config = dict(
    n_layer=11,
    d_model=256,
    n_experts=12,
    experts_per_token=2,
    d_expert=224,
    d_shared_expert=0,
    activation='swiglu',
    moe_layers=[1, 2, 3, 4, 5, 6, 7, 8, 9, 10],
    router_score='sigmoid',
    normalize_top_k=True,
    routed_scale=1.0,
    balance_loss=0.000298,
    balance_bias=True,
    init_std_router=0.0255,
    lr_router=0.000749,
    vocab_size=8192,
    norm='rmsnorm',
    norm_eps=1e-05,
    tie_embeddings=False,
    optimizer='adam_hyperball',
    lr=0.0058,
    beta1=0.9,
    batch_tokens=[65536, 131072, 196608],
    seq_len=1024,
    train_tokens=424800000,
    steps=3612,
    dataset='wikipedia_en',
)
Below are experts of layer 3 (counted from 0) of a mixture-of-experts language model. Rows are named router (the router's row for the expert), gate (a neuron's input weights, with its number), up (a neuron's input weights, with its number) and show model dimensions 128-191. Each number is 128 + 32 x the weight over its row's rms, rounded and kept within 0 to 255. Numbers have three digits each.
After each expert's rows: "mostly gets" lists some tokens that are sent to it at least half of the time. This comes from a sample of Wikipedia text that the model never trained on.

# expert 11
router:109104078039083172143135080055122103114141124134163115131126106117162159152133131169154144200150125109102119075075061115122131107109139113102077130090189124099177140075124124166100141141152140
gate5:103207102180063119143139109150157151104111199139135140197123111127048186130184115129120127098155152123156183105116097138068097131121121146095112133148123131103144140076132124122134107106156100
up5:156147165115127171137080149190089098114120108116122147169130127178150070135147148158147146157128037124143099152141119106124117184094113080132112159081068121138202122132111113084150175123105165
gate6:185113074120098172169147151145147082147093159121156134116143101193105147152174136167146135150144061081108128134151044096168113096126115128105067187160135132126081112070134090133174103169176161
up6:096124148083123107102128123143136150112151116098104187094176192055154137103108120185116126197134128129136155120099129116112187102130162061122098130156157112109151090176146144123041093066081090
gate7:129123146109108083100169103134133170116154102159141139151156129116129074149136116157082137190153113100187171114045127142073078124145137130134155222132116109116105185145120128151059119143097118
up7:106117152084157147165182092120151063112140129149089088156163142110099132124113102085151136111124108133107105092150160126140155138161161107119131121133115093158189127106143094086135152201139100
mostly gets: " and", " his", " their", " or", " her", " its"

# expert 0
router:113105106108090101098134105101080110132158141095147106150147079107142133188137156153119190149162079098161102129096098091083125160153142115118106164150141180098167162096152125162112102046112179
gate5:179111164169075128134041084180088108122197170106157142128141132098093163158145168133116147101132114092109138125141093166086134124171092164114173155124153075146208153147091102117104192162096189
up5:099114184148119077137164133101113164123157138177191102117091129138203102137119117151147117099068054143142070194083112143123138153111147070137153127118180157110125098083118127158118105118135099
gate6:159123179126128113047126121113116154107114167117129167152169108118120180171115090161109123144110099064119159099143083181083114084135075122134129204090112108132124118097150095109120128142073092
up6:120082088109105165153093095114169092105132140133150135158158101131088110206092185137161139087138085123079125130123148136126086157150179100117109091111167106122116117142096105148152129117107109
gate7:185140126073154193130158116107168095068175091137117127075191188137147138151126170113166159145148157141097116160121125104163136157141093150112121139141132161158104108102118174148134075114151145
up7:150088124138141045117135147127128162138061114143158141136111083147170105065183110138123112107140179065118140058186111086129134144146124082108056035104115103141188139140104094103083160119119141
mostly gets: "The", "=", " David", " the", " William", " Richard"

# expert 3
router:138107093064174168129149088151151095102167157104109156160147079128142132154125152156091133160171131096180114104093143108099128146083158123141050125119123202086140175153188093121157099127085121
gate5:026159154145121092135149167132069101114068187135159174136168098144161147088098127102139113154170093079107177129101157122114120099110140116159124081195169086158201124166154144115153134131095125
up5:073132071156144149101132164144149124138166175124178153137148086111156137096083138160125129130178155114144131148076126092094070139099138181146057178136106109122121121095150101120169060162123147
gate6:050082146123191176145117098095121089151087078146158170159146132115085151118137076158151159160127114159119171080134141128105056149065155118135124156049132084123161160131130139149146087100107096
up6:150171122178155106107119144163098121170143075076102173094076152161134100101141111170151127076082091100166189174114059157175087151083131190117170138079121155114119157120167169109163110153128108
gate7:129182138069117152134091095138093153158101102099127139140121109136180132131102106093119155191120161108173154133129117116139140077124137125086102131161121113126167128161124122189113150143103113
up7:106066155157121091112201163102106160127170144098083137102140073148169182080136120127108053089090119092120143140082124168181108106053128088151114138140117122105113163158087104121074100129127185
mostly gets: " an", " J", " b", " f", " F", " D"

# expert 4
router:174125107139073150165171120127157078114127151144110131122113092163194132152119152159066134141166088072103069120171139091077128157172162095120070153090176218111183121106120108132125141071095132
gate5:140130108114092133116153047082141090104141149119146113151161105115149108117132153165127163156175105086129105149117082124098146158131122127099122118106228124119149173110131186105095119094102136
up5:145133115130109058157191113145117098088191152148139154135120137071135138117085127098125138110142153175117115082147118131150079174221141137129103096106127160150133109107140075114120184149112093
gate6:120122123126116076113203071193109097146117085194157156110171145187126169080131158155171108094102169103131089088158141140088159155127157082115143180170165195134154132121104116144162147097111090
up6:120099143145143103138101161065069180107104185099173148177099166065133123141163171070077189096113128154131136114126150121167123066121073086060108118173142121128113107096104138134109081114185134
gate7:111148142114150111165116145145101157096150152157173177168099158155106140152098126124166124081153082149123147128204100124156134197126050094093138108115122073128183108089112107140147141158159139
up7:109121128106137140098154190130083087113177137155150062158105099157149095154146092130100098133166085148103132159125150114133145158152116059091171085135117155128141141138118069185146183110123133
mostly gets: "In", " −", " under", " during", " ex", " c"

# expert 2
router:107096083073118161136168142077113068115214167140137128131122133118146128146159124162098161212157130084122136133137122115100098145191191104091104112114230198063191144074156079179126134082084156
gate5:120136095182091081122116095129107147092178139162144176069136111105102116142129112154132145191098105166117172133107127181163136173117180113089160129117155064117132139152135131194144111095049156
up5:082142116121180182090119160141111102110163092127172136149060154118140151111145123158159101188119130146187139174115113142099105103125123107121124078092144089106146175151183154054196103134180132
gate6:128116162148161142146142111061090107130141137119100182124094119142136167173087145101118081119175136134095126151103142158072141131203151178135130109120161145124109193136134097189079180101059186
up6:134130179096090137182138173143147136077095090093075090138138141153059078126148113131116151118104210114107114149125173084121154114080137166141155114109150101126096117218157120101089101078148141
gate7:142135158164110207137177127138169104055099136127158128092156057137141141113122163102129115121123124070096100179100174161097138140111130166181121126077089207135073122155087140111149155091180137
up7:117113069090100095109155113106153169117128157118097138112099157105123109137084170131164093180142113111108134074130109112096129138132167112076148157147162116117085107118093195122111129097123115
mostly gets: " r", " same", " local", " high", " following", "Personal"

# expert 6
router:076102090142084098173105140128070139109129162120150146153177091128177188141112120135077186136123117124125126119079089128124051164108185147051104142117141126086116157076127129112113105089118152
gate0:122117132106097125158135126075093124169130124158100086147098182180094130124146131159110142199148127146131149155156165098150144108163173106133135145166199130175145132094157137132123151083216135
up0:163090091173074121074119176135100166112093102096160122141093119129115140127097150075153087128138130088069120186146124069164121076132148184124164108113137135145064123142142118089091165141158157
gate1:147082094138149163111116111170152131129146110122189115166132086170164166104111111134086089147115162128155120090165129125102134146132179118101067091096079160150113124051127103126197177174130107
up1:110175103103088114164106136160100159180114133116117126118088154144204108141165093096087119075136132093119117143094085107163121136136113139130195108080149077147138198111135111160088092110147186
gate2:061127127105139172113142159150197119162086148142162159127126143107126164154101074054143073130134125130203138126139122130080113156187162109099137092152147086088158125137113139072134120122144134
up2:095092085141189162132171162102144095107074087134075087137130103115110142110184150105119118140115095131100146125153159134112116167113138162148123098085127131135157142153134086176111140075105095
mostly gets: " York", " John", " France", " David", " Australia", " Richard"

# expert 8
router:107047123073124146153168134111131049110121179113087133148162076114149149126198084138081143111173102123134121133092092121126118157156137133072103142093176192052149175099140101143123130085094105
gate5:148151106171134068171119089111119139151171159089115168114120145147152105072123136142161124183107084114147105191116136133183171060137101111090145127144095108114159162119120113136105213157142140
up5:088159139130110152079155169166138152114122064117166148140179100179132145097133102135114152123130167119114129125143091149084098099140127141177102110185105145134139122124140157144122153131108123
gate6:144155099113153130123165108149066049166150148090100121114141137201121104144150127133107142114138107099105134104132188146131118131114151095078094136142145086150104102140183153109161067084104082
up6:063123180172142082164085099089098137096135075133134129143124111098144167162164160109125105127091079153137098072169044110170117092128106081146132142050085132169115141088122136102153118121100150
gate7:162094091106119100084138051175073074091072154103078131171189103199159137114119121140073105093110144138151145098158121114152140157112143131071156155091149153075107134168089103121136096178113104
up7:128149075138132135091105139088174091116097118125097122130143074144108170155079070158144094165098131164111091129191109131155143163131142141146185132094144151107114108138061082140182085170085097
mostly gets: "===", "==", " =", " I", " ==", "'"

# expert 1
router:062061092144104148170118143113087124059163117130108125143198108144121111112164170170111136125144131081113124079135105090140083120126173112146147113075164160133109211116144108203138174063110139
gate0:163086066137183152159107111114138085139118150160151113101092090154134139183142182160154134170164186147101153106135107129151148177221105152116151136107114098100105118118087108175123097112117154
up0:140100158123137067060130117168123131116110135154087187151116135100145186104111077104138152170136208150122088144172181166120146104120130118150099157145166146091141070178149095113114113199141126
gate1:121094125135157163103101128108110105094126159102092149118168107206160169141119084170129123183104051195148106113107111124142053111115131138162109107141132095141138181089176130143167134130123085
up1:152112136109156117131118155108137102144158121134179145112159127179094140153170131097091139111130139085121170119127121157117135122130163092123178150069192153111130124161098149152061140197087095
gate2:043152124179167135140153112169136107087100123119133133134139073083187149133157161108108166100136135084080112103148104097153177108066129090084128132055163104103144145081123143127126162045143087
up2:098088096118135111145067143091131096144172146117134110125143085173077088192114087178134070134164200164100123146179134165086067191196118147147116170206117169114122109208131076166164108177126158
mostly gets: " be", " been", " also", " him", "ians", " born"

# expert 5
router:098084137089107134129125146097149083131146158097105152147122119148102150105146150134089189107135118069092084110154129072099079150143189134102101133098184193096135123073157106136085133124117152
gate5:098114134090141136117154124145142154102114160127158144176119115144124138106116194117101136160146136111092123126155112131113126083083126133170099074116092166108165128118156079153156144120159092
up5:120118148120119186104130126101146150145130081148134154163099144121100132063131069125103188173088200092119140058091169137170095115088135086158104160179177163099123173091159089141174119107160081
gate6:107165160118099213137150112136090127125120186122143170165155101154124167126153107105081154139125188107107117146122099090119127144177164119101156123111148202037155107125158144100100169112142158
up6:075105137135146133131196129174110112116151110172154151184162146085136160203133118177125158117209141169101080107094120065154057132162204122130145138100151111113211101133118140085120140181100118
gate7:181118137153107137122120118133138099128148140161193205144125165102114115170071175112152124172118138147091095146128146129076120136164186103199119163147126124114154137195118152116153098117112152
up7:127123115082107143130106075125102147117142142129151174127131124126107132175063164140213147100129090101150100136147158112133130171105124139111138136103149159215116126153045167165129201151145121
mostly gets: ",", "==", " all", " York", " States", " from"

# expert 7
router:118102067067081094130096117084138075155146140109111109167130077142117145175148134150026212103200137135164100141108111117085065143164155114102101183111164160105150110120116059187090108110104159
gate0:136074069121102187181107101137165132118135202047171107109156079099147154155135143153079090122206115154105077100181118173137092142114098115148125164098104103069193144089145094151125107153127146
up0:137157160147175122114142151121163126183130179051161168139129130153121056177145057093114123159146049115150161111134112178129165071157143075122137163125175092096141154176168144145152063114149172
gate1:163129065122090120135159135118136093156142205098152128116123184119129142095091172131138160165157091146154078128058141106107108110066149144079131202074127114134136139115118210121168110112164155
up1:062154185152121088156102118127157109133099160090175194105153110129145099149128113144155113136074178127144116094143106127114112203152129113122131155168122181142125090170086116073088094141092124
gate2:152093126085116081141115095034107139171140140122102124133078135160068147098140110137084139134163112064074144175095094146157166156124182111070125170127135050065205188113155158178092164166085101
up2:114115142153145117155117101139123053168130129096184098142138137144133126157084040112080146111137125119105156111115137148129144111143167113054107150154107069165197144171142185163119106143084176
mostly gets: " film", " can", " work", " Ad", " inter", " re"

# expert 10
router:087139112094132140146094114122148103104147182112118168172163137142133103174174197150120129128110073093156072112139105079124138109176169103121083143121141115093176144108143091129154167151140160
gate5:107151073129196172058091130097122128145160165052090128149121037174187160144112166120169153180078102137141092090144149165163155057086100160131092163136132135103091085135110135148140082150044141
up5:098110122142157176117173163065161137141127137124134083067124063164158152110054101143148119089084115084127145128145173102099118173130114142161163116148205111103089170137181139176130112145112090
gate6:163148143118097084127113189158070177132126101183116153148156169114138157143113182124105122117149114091109144109086114112095131076116125113162103134137143074111136137096166156093145123114126097
up6:098151108144133136149103125126156128155090104111125076090114123101124122113162113126141119186124210116126187057128128141116128126116102073103141145121097080099123171117143086141099113154118120
gate7:159147067132127127116067099149101077160180153107184199071143180125153093193070117131105121129075135192160108138129122186178129136151082151168101135072113135108140122139153183154111124123161175
up7:099105163166122136136079188177130111090158185131090111186199080114141149131078133163190156127114068131161135111155136123097103158101144187155143112085121143122142119175167150107127107099165095
mostly gets: "\n", " had", " M", " who", " L", " l"

# expert 9
router:168093147044153083112141133116072091128113140143117161166111122053152131161180131142102127145136102108120097101056091133116125164146172103077079172143166110083176179085176103165092157067121172
gate5:202101149124173088122077102127087085152096149072142190152173098148068099142115150148133088147195082127123139141169140100137101145183088087134095174138085165120148123124091081115113077124105174
up5:164175123111169152122076151108138107161125185158042151125167129130160081108142091128120127074132073160166104122101127141182104119105181138129106151114095122120136071097180134128085128108104083
gate6:111115091066114126102157193129145175124117050154097190163119129117158105143115152131186118129072143137104101081092097165095123117146134106144081083118124164125100154101197050176045160160105155
up6:133191117138113105165129068127117103157112125128098158098149174108107163136070083164145147188141120146088181169103085148153155125109098092156107146161126128129140141137056160122103124119105149
gate7:078110130133106145121161104167106134181143124103156054075155142122165094155181123102136145101136098109102131190137149151120127185116140141126095091110072154129142137148177142084170163157144148
up7:156138109146114050071166046061156119115161137187103122151194156113180109144131092111173140138120128135148080093147156097140111140152120177186140125148159169163172139129082128119110182173121061
mostly gets: "%", "ical", "ation", "ial", "″", "ations"